Below are experts of layer 3 (counted from 0) of a mixture-of-experts language model. Rows are named up (a neuron's input weights, with its number), down (a neuron's output weights, with its number) and show model dimensions 0-127. Each number is 500 + 50 x the weight over its row's rms, rounded and kept within 0 to 999. Numbers have three digits each.
Before each expert's rows: "gets" lists some tokens that make up at least twice as much of what it gets as of all text. This comes from a sample of Wikipedia text that the model never trained on. Tokens count by the router's weight.

# expert 51
gets: "2", "1", "3", "4", "000", "ab"
up0:490493458494441464504487573518485488472468528477408494446378490505501480515459448453456498500449457470496510534450543483481458513485663543386445524525565632485454494540570568402556508447537511487448455516413487581423510514524583451508535510530493375512438497524505571472488540421530496412490392556479600491440376471469459456532552466543593506534503577483406482389479426457462477473472
down0:531500444557541466500465492516457497441489534444397509496508437411553453524527510504562493578458575427548528530497534378481527501439465632432508424535454420455506561650483440519478470432571472439525477469483531532522486530484472499487473500535432522497469511552457513497451552547441541401498433456527488544476504482468526461554476550535509464536511468502536532543501498557533450389514
up1:497505494435618519457523456514473434580472557468459466459455619398404418437555436440478490577478565441508526441484474586481476474479496513590463489471487475521577518491699510466505546410433482524585526523508511467448373568445536476476486479519501536496507486608426490459459522452578587519461509550453594477472496502553455426475472472484439515523504462475530599504483454476496479512524
down1:443436453412576458468538486449431488508515501443470452555542480480471536505522446455493399577508520451450573452475424473420526521493545547494445507488488619531475430548569489465522453565503481497556503481453569438473580547553444441479534512466613520623570549500525468530478438532515511550526545546466474443520495540528619521602418481494493538482473427535515459478562532517523476467376
up2:575534492505465491476517466522500592549502523547416510503438581519592502535481420519474520420521453499520438558480533465573584528553385470543514492519465556507487575441504463483579372533544454513503492482530559533519421510421508503467446458484514538524500569356505487485549468533461635512405534560482480484549471474522520489431522536508426565467554494507598542472502502524544464500470
down2:536514433539445526443522457444441456600502521472522534536548426471404504525454489538594508535486453437444558481429410511466416501550464392487511578492468513459536514445584511553520445452474453522379615550506619476526517584537588520438509475466575533475512511573460442518533494433486417573484495610600507470524554503588492468518531579591580413458559417430533477559437548516470549543534
up3:555504484520530425461471513521523471523495598460479506445446599549489431496552426555492480500533474523563503625527490499540481535443441544607451540609497452519498534461595588468485450493514467470527542572452523500586416563505536470441475454515538507525454471483489503529456470364486526461404532533428508492485540424559463447493550575571565522513473502353476547431485524450530521513435
down3:539459454532501625525415536485518577513484507436552559459536558514472472459553468486411444563474467491506518554492479524461514495543537463497438518555482469508500491520546518490479504539428550523492540478492544545395455412368579557438503554424576604529573611508524469532462561485573503532506529487495559430520482520458507494601450449532451515551452463473515587588492525465545424471451
up4:423476474419514565460506437482609540457580463501529514486430475602462411525521519480393462525460558480496553459551541416422488567513481586591425520557430477490483511520500473406535429528407506533528456438541516528464461507491450562464495532558536447515416427568545485453437517404519471606474452580374468465492464474475453569553492516534458534483495505514532440584491524429565478520485
down4:592463444465482493528467539517473469521548484493498413439537498563579513512463465571450464620441422467570439539454456421500532551421589477575591474465519509452618513434490526472487533556503532431574445548524378540513494515500422496558517537510530536563476488510545440513604460453583489449566580342517573485510540555487589438498549593500439513532552454484529547523489476515398452433487
up5:491532552508481552611488321544537473577566468472425534490414536538424445459507453505543479428482517368446420571619540511523475534605546496521625550458519523479528512476481475418459517455502541522509580529511445473501391541521338531503465578506449456521406568549591450447576470457490505527481476470546500409481491482452460496589480549549522541510527563506444501498475459498447540549483
down5:524560438532576512584464534504523586534519497436497542510564484494569448520474482463477395472457513538442568489446503531442454492440471459456504437520445492504462452600578454395429506595518532459554612483499547505440580491480581549467549496550530512589596494399528534477506539578542486507528444545466468445526457467492529445526538526471560463513484517457531536577389490462527409454539
up6:549419522523494476481486495549514520470566467499572633529437532506566441565501377545510444472457531526500533475487519532599604468425586515457539501474498430510656483630428526491507458538549507514459531526512568507495517579496556482448461567558508512500471456606573459464469525454519556506410516502498536516471531529555536387486547552447488491492467453575446586461441537528518461371503
down6:521528452522462516507501498446397558336487464472502563542462537463447476545494471455595436452485496445503565554459492490494461502436478517463457491466469483556544496503538432477597478510478593520426488531462456540550518629504578384430614533566553475440517586556459584506526467528513523482438513511454467484507424507495517435508476586497500455539517501541495481539645559504542471459535
up7:550475504444487479445520445410466550586490495556500596480455472478544455621519561522470445501496519503512519470459477451457546407491452553400573471512444560490543529528476506552487428487555429486465604442529552414503485504450537601554563416475537568544493547511454498571499497463449425555492499565505632435495537440583472415465484583498521509430616520503475443560499523425548541443492
down7:506411520499461418512498489470437578528402513510489564520469481529558469573486565505662557432526421505530554475468569534485533508479422456485448438427488514396594495556517547536473463502552555533450478472567559526465506556490454567524539566478440563409465448468572579477442446457509520418507500520481486431535526493502522506520576502519462550559436546530443577492498508580560536463532

# expert 40
gets: "2", "1", " (", "p", "ang", "ong"
up0:413465524424398503487460613518457403506526522500445490456476496501481493469444491498411537441516371471518458515477536510554455446469565502400481559528537623455424459473568537487614496385535492477427460452443537558446540460535529398472578516510479407462458460542461565498538581431554511451480411525533528521480440439386419479567607442521533504499546526514500484494644481477480485482484
down0:561508398522553404531479526492529591527557537504446494503533458540567483495580605443507602608474456505539487391543451457469458404578461636500479516500418415553422534556395575486516475460427528551476526526576400446433521544545482403559439522527444502484456509468537452504508503553456507406559476447575488535432510453422451480572530534434521527509475452478513502504510510613536523475476
up1:535566410497552526491566420495537509457492493480507500446427598470424397516495447489545424551471521506452492485493482519376449407529533599461449430470430465522602450434630538535532572531436543479572487458546467443436464500446435508505462499489494586451503498505429500440469563472544536476440536565438610509487385553546471485475493532469422497577497467413586497431569483456461451493565
down1:423437442501501523516448443436631482412556545410623460428518525485558537511531445497576507593456484501471458427428450492462562479519524441543467481497489529483549497480458548494550534507523499462474452516484566534502393466503596474527539562449569513566506433549566618430526524550472458519478547501538444496503553571444503528485390506440459537450536420522491450428504480571510476619516
up2:601553500456527515459535461519535520486524487564459599545464473519487450502569476568502574478495427445473467543521525510536475475571391525538510482489530472498436562517532527518628444441520440566439434514511594473488406555450489521443482509515510550528447557393448507462553480549462569490410506510494522507550463429506507472514525605509432570462524443461547567482508469445573472482424
down2:443525484571413530528499477529432516503523507431484508499559552506485635522581615463388484494475465586468433516455508595572502506527522406544569534519477515434522443394477459446483488481578479508487539503443600465504547571490501517531568483561493573488540563543432496508547486511509478420539503533572467511542503464569618534471557482528493420490493533501530490440436550556519555586579
up3:553567503587533483430461510646567475437537521475530488477418455557447509476588389536540486439490512527511520548522506443433520440446509571503494572586551434511453492491603567507473550480496497418535594530429563480486445515473555416445437485531488539557481495535570466436497469453450544469487500528516555474452580475564491428484598544506442481486501451444409576445518470451512540508453
down3:614440494423497530540545499554500482498539524407499536463524462466488451483511480423462506479454603500427480532519537474495528523563477435494510555404481520570459490482450490554508569536456460585501539430467486426500563439475486612440461499447558532505519455520438453376499589570503467454445594475486545553547496567528497486531480504553545489515512430441507473585443488422567460483460
up4:400470480465518505492485478598552474454594443472524461396416520569477417577470476369419500532404560498561541453456515449442432522486500583517501451522430450454537484518495503488555476524434525498530400393559492449461442539531381527451392492529523525487449457564496452480543523409517530600537484532485530485435431469473459579577556506527447513531514483486459461495583509441586483517527
down4:596472437537515516604554467463441514492498490447436487468520495581500433560555482486432503550497391425503543464398524550528564563426498459565483479488564574478527450475543511371483461592579491485537478463509511533568483471483453504584503529568478543468447555521562503536451463582503414459479366494551432514519512557437531532498481506441386440450507532533526440470496518527619486502483
up5:485538568430488557533458412616635509567571476465478550505426512531403466508523403493541456428550415421481499531603524479477540540500559478502527495433593557398499527475415532479479448558567532443561569464590497434491385566490406522461476618569569467498469496593552439479510463427465539492471514476547593550445496544480470463619474544520470495585499514499541532538518523386434484545468
down5:525497414531576557535579565533626599535531497516421549539503439514537531466427479498480506561507523520541445490486555520441578431531509597521458502487538558479518500509418557475437526526567401520519530477494526558520475446572436657509588502493516544529463536531496435473555519469480496483485473511450477488506520534632474514474405543499544531527461439474557490463497532560529444484446
up6:475418500520506516514455480601563481426580508463538605507419488550535408494544475570498483478454529548555624487508555541563578452393624533438493526463534425474599556620464603507464495465567457553437462539483528454502453543443534525449559579562536475480530446577488414544471541451557470566404533505499504525495520536602546439537507513491478481500409515544483513487469488494562444461506
down6:549512538608544525535596458428464482469482446444446492526496525530519564599489497506495512434538523454523501585518502583547492426422449605571423577536446504437479458516553547507530480508478515475557480461516466552553542502611542598485609500564572488408518551537476442547489450549493491494477544500486500460509447475457533470563543578441539587570538411433438372531559472530485445480466
up7:560513536498518491487511463444491439465547484552541607571483485426468511595517541511427436437475477486569451451444550463457508490489561498449546493501436530455489501506482504546512490502522435540484555464590593433419494530457527641515546488465474575515465489488438573579489534513473443556500540608480607481442611453565475485506460567473431509435569454490462407505538455404539495532537
down7:596529483617452445528518571444427473495462513478518471554556454421484491468493493438521488488484498528494580507537482471541514473379387500519521536459427554492568438482515464547580462507537465495450461414510572518600401507536467513483555502523417484495403508519497485496501477443475518460419488395555555405550386504565531502500565540528529531551512627502525512408488495561497500526407

# expert 2
gets: "1", "0", ",", "2", " for", "3"
up0:412550401504434548514478557481544362495494552490427521382376468491422532563465512443458542489433453473534474448467587491504449509476593521446548509531524589464470540528616493498526474378514446489432442501528506562416529457534577493540529459529458412478563488502460534439517515479492463434479450518521531537477416383474437465555546488507535527477565544573469464476538551446511507473465
down0:503535627585473503493496576482474632502571542492515526606426623437473444495487511501572427525536554488551466457534554401532434448483536478423378479472501467531464592652477538500541484405543480517453455448446422532505547442539538418466514491460487588509489541499544501446443421468516475609505501471558455572600586520557460537532492522460488514555416529554481491496472420522550518468505
up1:535545428437415513525471344505507509582474534426476387513496611440505442572586453581494480565472526525550524434480479642418488482495494513471503487431474519550571532484614428484462515433413528524535489518519495470467388504529543498491529510492536485507482483557436472446457525473571575420521606538431560564469451490567458410484495559545487488539454440490557568496475444577466499522499
down1:461607474570534526389475542439440493558416533404515463473542486594587574503444578522512543515540531467541526347491391496465461476532466482552535528506433569464423440531468508502497494509421517442523472447447532510534551565525468453502503552462597472585564517482447485462486501547483553449516505602533583505521469452403461536515411459524525564498466449482487525535456529488483436545385
up2:517535486463430505501505480507484465481523484536421568464422580536570503520480449570446521503478419447555481561503569497536519451509450457487440514517483474475510554430587550475565432442504436534463443560501557483531386571469481501443439495561444489491486477427466512449547527613513595538385470550502425456571488439479464437538568549532480540541494547395546567507510444515473418541446
down2:554441428526410460574437451523368497533519517448460454456602507499489416495495491593490375508557482459447487501513415525547532480488505554462498578567474575344539475462622496584523536513523458428574532520418491525530519503551473493458464466517611464529522553498509405565577502443484531536526422582464427464506442439536597474479539485438568520460498587512541435503511535399462495482530
up3:502555451485561487484512485544489451513523530548490519508448580535475450491500496558526512508500486483496522586606541502502486478422619594572494542571512459530480552437574530557523519483603445508581560541387518458539448516448512513414494495519486486536526494501465531535513439468454497398461574466450488464510515441467413458552537606459467470478470493431493574487496445367570480462429
down3:469570504464555497602459444493498579502487434436538534490494482468497536470639525535537464477560596522560488509475475525492448590538510446497412490507544543314498532524512562499506425519526450461507475457572447503492491479624516452542500384467541456469534534568515401434418401550552581591542535447531508547531541526439482454540495525506588469441485472477545499461438392553458453520459
up4:412430444422512486507438487551545515505528468505538521489487523611544514575526477470447444526450586453480447458531521558470444490513470498569483535544485463468486452589496564464575462495426595564606516422538517485435470537486408549509510611527530512563429420571585497364507505462565588551484481543531501466432473517507485606539511512468427551472525505509499429500495562442524500541506
down4:460455457551452547574520521426364501390434505472424416497533586593652469567510498493502521578518414553466564507478411490470383379423521549434504488462556517523451448416528483466533482557538589500504546495541448504523511458454557552503555511538425549585443513517595485506523506427543588443551458483488444527509508406466557561502505552514559507470515530525603461515468482561499398459513
up5:495606584440449521586465423648515512515590497436459507449536541477460462557489464571591477451508500474448434579584526521533496556484581506583608462392513526468507543475510491461460438520495463520542589499609458454481407545509459591503421589545559436506455523485654409523469432480526535516529444486514468510370486566477499503555536564535410527464471480485494542537459546460487478532480
down5:543522423521531530575521452542532499541570487609374454502516492586465434444541376458437424452452450560497535429481552512502440500418509414529502507411544459530557431648561449493444492519536597560492463491476507517507501569534491592431533518514570498524552453474506440541443567565379435469484470540501537485566420494575563499541512515485501387442510475465585523516514481512502410506610
up6:574431487558497452476467498594499469525582521506545561576435461588499378520533417542518425492418476520582601503501529578597553507419536457506495536492550420509557532506441579523437590518561433512455470475436609516565467525489589531499505582569454526458493429550526485491449553513496497479393569515481476534448508468576445460558535504515448515499481453561464464461522483529488531406550
down6:500512430462547565516380498611501499408482500417469497523531493527522485564464519467574438494592498445578460519447480485569477437430500526470441485490428557513504501512431498528545594508506422505449566598494447495531508447584436461540538452482607529470490603495492535503467544466488550508462478441406470476411478516471462521470485568477548605540564423448401505548450461546522468423530
up7:580513469513538504467505523428440498487568442569539629522542506451521487590438528541428471435496512488529497476505521482451565371466508582433605471485482552529472511474487479488542427521549468549476579503534592458425477476420558622560600441457462560561442521509483565556534570506499453520551483554534569388465554458531424449450477526520456507510536481529545408481531501512538512431524
down7:529473521502469540530513439498465588551512508416549513544452489508487500449504525460523564415512511460488504477520539412556515492496526530517460422475436445463509516515467564590515505529470484449458457503611438520451538515462552491475656514471477533528413501399477507442499519498475440517530499572477420567539508594471510517465547470442453520487523556591441538474416437547476475460558

# expert 19
gets: "-", "l", "t", "le", "b", "el"
up0:357528458479481548424464531557482466514508465421415508451464461449437525456469426507509601492475469446533490430482470413478458520550581433411485445574508596526454477509581629472592446457465471487468378503522510535445491527533466442517557460523492442465415502530449555423469550495515484474533429519496595519460378432398413454612598412511524491490539551595473448442575397444478466513439
down0:496477475583499455532524468496466457459524463592502459434529442521541501487457478519563465503455587544498512527562436477512495469498436548457466570429534482514475520426460447474517446428464498458477510577516595467526547495602477498598512539551503485611511500481559504480523488499490485478556472410537466468485507514532564568490553444373609458623429469443483494511537516646619459483500
up1:562495500477604511533586541485484526526483560541441417541480601483460436491569402498426530520433516533470561453473367548469466514443513540555535529445354487555530479507569517508487599421421522494548530483529500437433417603473455506541518439446611444504486489518468514426458539423581554457501556569506539506448409508622464418510505550524449590489482477482566524529445473589514474508497
down1:429447420530525400505417537535530459473547608528534469482457531529514480471493528586516536531479588565496618476576399518472498514539586515443496521474467416516416543513524486541518512391537453562526464403492581556502430573534437518401445408467510498484567436579444521495484510485494497563455498581484565563491473486446476545503423504437492451440413545540610492516413491462491568557480
up2:520562487485500487541576442545581512552518535536461570473486507541523530587477444562461559477538494466476465491521465442498571500560455527478464480525446483445464544450521507523549450515601518547512417552499508411469422523441481496401480500482429553442512528412572502425507523586507477514496521547477473544534464417441477467502554570520337575488488530497546540501494530476523375482516
down2:539530513512527560602540540476537532564548591464516506497595461540500523509478482583498593568531472628542464453561395467527449489552552420503510547524451401452596495518558484547517470501473405529540576538507429536563550479480499481488526429441581542481448531397479501523516540485451474439447531543470510544518510439508523429418543461448456446494507565555534478537421497421482489532548
up3:534525435507576442359490511479521501479527466520510579476450649471459482539557435521518466462490443489483451577602468458487468451491493565543565566578464478548468501469533503548445571547501520461535526563488574480504454547443546442492417377511506523524432488472487486463516475441477460492549492522487529532537503497542416500444506482498492471496463506378498539467571475477523452494469
down3:519532520458492471507491496524463385582494509521520513465480620438504532488545517419515479456407515474451586445478523457532449484582497488469480581620498510508408508545421482503485420470480502501547564471498491521447481343542441551518489508525513498472482422467519482552450485496556433514488543480472540453459574470563486522509466514580568439546546528438534480579501482468601414446434
up4:464385512431496549556526479526501458460575461449534482476440499539494380585527513447425470505569503536524564503508510477529507543494473589525449547516371450413582408573526415435557548616388513467529500466582515477399415440516405540533409501511488491553457466586557502528578491482570484463502468553541486446467446423509480519599517548517459508486497454506541411536545577450574551550482
down4:432426561459576625455468516483410572607548511446516453520519495539566465470552504584431558532463537497569520542514462478517447463492536506488515555478540458642516500418467461432451526480521585513370434467457387577532441573484503425502565569510457529485502445457515504460490517457539555495488481541593434439491468526444523485455451472543467468479571488548501489519493540565403437481454
up5:540497511430401482564516408634584527556552591406416495496442527557442447514551488565610438462527425511475458515567535475492481504538557530481545464412499519462581482529496500436426519473522491450566546461511535399489350459566348593505380576541516477525450509552584423529491457447551574474517518434518552457449450438442425504534479532471503541506464492497458447554446449496498525568509
down5:403516463549479415525461585522511531398551328466505576515504534413519435405426380468477507572457494530459490467458530553513517544483416526497512477479559555523532559591589539460451517543461461468478493573536491529494526513530497550439486428474474375555544575440556530491521476495510578368524503537483543591543464536491427433553517518573517529482452522462495547455542390492567512517593
up6:542433381474480508443510513589591532500539503479570576583389520553483423488537568550441440487491512490472569553584581482537612476442577461512451488483528394458528489545445619522444517447567488511498414509528565406485419475504510426522520572574526505499546448546581447481473478435501466415397511520503450526467513449530550438569500556450492449494526489474521523504507546509517515470578
down6:498495601491512537532420451517515499505479507461406469607531473422528559515538526628519467507622501532453512544462545506424540472478492537514387507533453433450357512469517576599410552566473443563479506490494462589494426467413487487597483573514560554462447560468525551562512509520531483495495549498466594522575457490497567495397449496484519416483510469578507450488502548453513499533515
up7:502509507472526497482524513418484486465476436582460566544455505470548424528486523496389466440552501451513569489444494488488529437545441509462605514534454474546501570477429448511602409552531454501450613493536582414398470481447568506537562480486498447536423524544474525585555521406517469426543468544494509426446579443536382451521462586488475519467599435505488458565509515457536547437473
down7:463471557578497434541444563432516543470508542558469544507435435471439442499443601461600547530455479502497555467562540525538494473416478490410491555486429549487571472446546497552535518467566499483500500480573501502605366561492526533495485600550494503530508470570524493501486542461631513403538562553525561453554531504504578610529521552488529504557590507514542557444458500567623435432484

# expert 67
gets: "2", "an", "est", "il", "ai", "x"
up0:395489469489444500414399470559514440487533456500431488389493422520519476396460469512426516508519499452575490530561546465525430441503662511443481522566525531526418518482609618498608515439477402480473524555475528516438516506453480475505530450494477435393500514503486595485371501443518457444498424543513477496479454498472511532561537448546555472454502533514499456436528506454464481517445
down0:435455563467419424575471500484492515499488458500483480492476516507473497470423487604484540527482504550548556463597421488478489431462461569542488402545472549525409497589547398498497534488384471513475568508421466468522574551498528437556400457507504474461529523481471508490548508481507554493502455496570497499538481481554490535471552563465517493552487446577429553549468475524445576481434
up1:445563508469543546519605449538505576473496534425450457406466529441406421459572421516474507523474561498492537444463501523398493436525510488560399513423433483522492508509582479588556564414465520502491581546497484528433446536427441565467443493480532523472534517548458456441454526457499486474495504550496584515467463457529411405491483539564377501426474437521556614450501460460550489530525
down1:555426482513480462496459485443508488466571544435556464504500561485580522520488489504573473467457502492505525510547430501553495500411522515462433638466463524560463429480440576498488533497551525487482467466558487523455380502570440487575519530466527490489630447569455470535574529504465584572512563453549526491571452537490549484529507511483438483502464370527584497539550490521517459494524
up2:533482445468525469463457463519554493508596484533451574542480482520470504541512428548484555476450477484482441529485522449572621472554498523516474460512466511465451491496527520494598457529568482491546470529517578446512481504472510484477470526482443560498507563322588528484581442560504565483420505550473500489539476450490508509532551521476327486449469529499604562521540460483577432561489
down2:478498462517515465503579523552468523502573501466554540491495529609501514560534528528496467510495518505470525498474480503422534516533599422470479507601593454468537492425474557480540470526575561534483509405460561453407473486512498483457511427518571568488495490502417555489549495455523469502541457485412537529555518489415489552579468423516405337517506499454543544546590539475482451543509
up3:541510539515510525395473477579583487498518470447502528474469545550421393527537456573515478463558498551457496505564591484403426443525470565563559523558489500474452524453588558502507474391513498464564512528402544510496478458482466450492441530524514548566462512490486552514498526411477592488553511518429568518499546491591412548533518478540509496480468503364474474493578506472569500470418
down3:573549421404449532491453518480462506515479533417500491503539474470440524531552480544529497486555490581515482473491486501463481504607468517505511544446431469491448545486581435439441478468454466564426554449423441497541567387553548613515501516495590440536482544588470534499514462532490420564385542501538463486510494519374464451514532481629491493489564440536452460554467498448562409417490
up4:470432512429477528487452474517588510510505478447530496376478530594555437567534520452429463494536491486534489503503501476455462538592421563501477542429419462434488484502501450442473473448473528547529455368504535503436463572500418540478351550506552491501508423518484481489538490370508594572506510522500506526486462482434434513465512553555517491442447512486583555475538493457519512534465
down4:489572443578421439509487578450463529488532465447509432521536505510558476491416486481507514465401469423513506483456470492553610475481535500542438513425448534507569390416574542400521494466560515480460516380505466518432431528512507523483446554483575503426504483457501601509449542462552548474513377511550505478516468526438533486440611538540448456485555440520528534551470552656493435514490
up5:503488555505408495565512365649591523577574498485500482556468553529467425450563497560483482415522375439475435570536575514490494484511556466507578501480569583408524547488506541463458443452584477449575526439593509457458399583495421499571423614517442486518490428580563457519569391440465554560485449467523561511452451491452428532608553567490537526541491494442505553496456520464459475494507
down5:537470488510500520600502453545490647431563526518482488499508535485400474519444468459457398523497481476462530422595484487463405436414491526526524535385556498458531517538507571496474522595560402506597496501486476459512565494525545536487582494488499487584578501470432489655484527514603478469454521511412440569505488536415403590595460547542466463428393569492549535508465500603453498480600
up6:492427458553524479565453530580505444495540510441571498503426495511508450539530518507496431494492523549488538460562512509613540497468548478490543545490524423434518536529510599498470561430554468515483501518473593478508468547441497414480553598591498397420542515485463498491493484430566543433437531570494493553468526526545502416556523525493479497496478469510440560499453515532525524443467
down6:593494482568517495394490496492437536496525483466459545481516558480572565563542553521507519490449507582534455491493475482491529483433499507449435612479441428568495479533432498517504438449399380598506520549501570470443500515470669483505520510492531585465442560577449537492561521566526464528544489490456483594482412404503431449500444497465615528446529448520404505483477482652508533404580
up7:539502521470523426464531436448444506500547524537506581527417476411502485539494551531452470533550526502540543497436500420477488490490531541508545408595499582505473516517540473509534372508547516506436572446570600449430480490494483558531497449480432509500474513474501533553507535484508473454471502606540532458531624458579424559473472636525375532458574465510472367589555493413582544541494
down7:500512489583458446479540500532533521538473558470507472522523445483543472416442523561521516464481506484384454525525573497489608431467545531529479528491527590466461544478500564516521525580461428517458446533572458508470300577582547579506489571387488564582432435500569502460444553511503508416452540492576447471480449546530505502505502528550609524556515523484519503410422469512451523501522

# expert 4
gets: "\n\n", " M", "M", " m", " ", "m"
up0:422598466469428521455475597536443451501516550409428478391438508518405478559458400470474489504464400498465408499483464492420498492467595529388515511556556620480459478459554526423607473428499534504477439516534506493457560501496547501443587500523440383438516520523500533427519539476543508421481430542474549527546403467432472502506542459504503586481510537490524419463612494499469595462471
down0:524610610577516521574442539515502539559491458535432476496438462541503536452492523590476470428539576481572439452462576499540489442546449520478411456468525485455455528559528396493436409489495428541467497541526521541440476424536621438569509518619500504499481583440469519571481514521523418440470412447554473465502554469481491579521494561521504463452473458511551493466497464573491519493567
up1:477515483428506539536497440474522520474470508499411407461450564479475388466548447544482472489519519498472580462511442593425546425451481539557465457462456449500603548546538560565481520399373502526515498571535500488463489507444449520515468530552587506446444488453440494452489493409558470491436514581391524551465521522614486386473486487482437540585472427443618547424470472539478460543559
down1:488458542515469401466600509588417396481486543518473524499439493563500489438519533448509453546485531517469502432515494419491477558592491458622454560485539482505531495436483457450504615533460500539543449525509500581505453528479439515483444467426517513455532562598440511462451502528574653559529501535527483492519398487402487528515411491508509552518563534539415426541575517453468564474437
up2:503513446419552531498533454499481497503638534560425553433397504460509485486509408472460569449421454451570442537497528547515543441534455438545453552458508462447447549509525505588586442533539471476458462557451629430511411546502525491486526464547553537495451568349474445514544505468516611498489462515495484506441452471484501457537552480506444474504411505582528560441521452481592495601491
down2:513428504554532488538547480528475531528559635399507468384538443513507505563551496576436551507528408486425459409457478536477525432475461478556518512482479510460561528446538488572467471505536502506584479540462504499588435591559519559454520564511575460529424513494497332474483542405480512455531423512536551593469496507504498508421522543502449495538552486584475563524522490454480453465466
up3:487534465509521463450563513592556476550453507489447507442433494551515426488474515479479544433532476583462424542566487469456500468424504613502524510546462457562527491458510561593462517535516546415591547562421578462597449519484495382460422488599489500536494439395463497405498488436432512461510485552485481493520494470451462512466484520486527477450477486410455521426543576430468478484460
down3:440452540606528467453474506525450536532558547468590552523494503472469512563520560504465543491538559559495494499487416479431439532573367420554417530550473499538462609498526522424533600500534482568517456464480501546464390463441549501508434438522508498445505460468408459370497461620533547492384514464421464470561466496485597472513506507430475523556607450409407478480504500489542465505456
up4:490529479455528575521433490521546492509519512460575478517500502605533383568491497398476517599526502482460518512564525466488481521479500486529388489534345458494550506514530499508538476543430495478477488470534472481447423522465475569513437598558526492503418446522637507484489505457533521517557465530488474472450428490433469559509513610508386564437461528587423454504544454469536467586445
down4:517436480501547404543520558534524531510525546475509537518484552500587561521454453425514529518490522443454517464527381482519571520483568456518422492399595422504482477471381559544498469422484591501426426502514480531412469551514535590445452482545516475441497517487447594547483541501497484495573476504541409522419472424491543502488496521488628451539411528484557485452407442560540509478505
up5:514545563437450476546516454574530495585552523528462535504494595520410480538525443537535410445526435450478434468520556517486541466488525493552550439398523532389494561532503531422430420538522525525560588426627538449498443559530396513521449586496512486458479463534537475488516471465540535515466487450519584464433445521467477471520501613508518525607519546501462543484563572397415508508511
down5:535528469554435464553499552517519487568482561558511453478457449504578514569537483516509479440423490527396560541435596490478448427437501440445495559536463455500484487663513559413403551483492550477472498579602552510434536465491588516590494520500532541391543559465491510497512421547505421419432550528463417440540476521567557577509546506441467501503510430470519564561486554580568475575544
up6:499471497528560511565414465639461521389545504447534557531478481559589403505533443540521457484519525488503542503584501518569540458413624530466486456476486446465549515573498520434416550438548519517501511517546548500574469544471588513475527580573463490441507441574565411505433515478484453494437548585432460532578533539499520406536519474434468517465466451523497542468530541561475438368535
down6:588552623527557490465547373428553428478551407578509558446463570535509437568465554503465526390538625454447534493581464511556408514524519512573563546523571465385425389463455515508518501478503552485482463461496512556493451489514580445545493516579584550469502574564498531475457440553539446400472513446469438534474418486484456462547463523426515498532570465484508492561521487437501503580605
up7:415514522483562497490528512389506510433552511593535636543498529510506531497535534475458501468526538501540422513407505489435507461468479568488541471459494529428533486462493467557532400515604522524395597516526589400424495470471571610551574458520499502510500498556540546576447519432541485486552474496511553412465561531489432431476499528520454485499510477560529390545504487564530505460549
down7:492520459502525445478446545519510499585529618441551454427398453522501441530432504570448546434552459475472475396569527527522515453432451487500478525553499560471538448481446539477569486488497425457476441528463558482619427672594482529508539579571511464524483538418506469520519529468426460379581453529519531419543491488529499611425543540482541543529542496512574612446415494510482489524453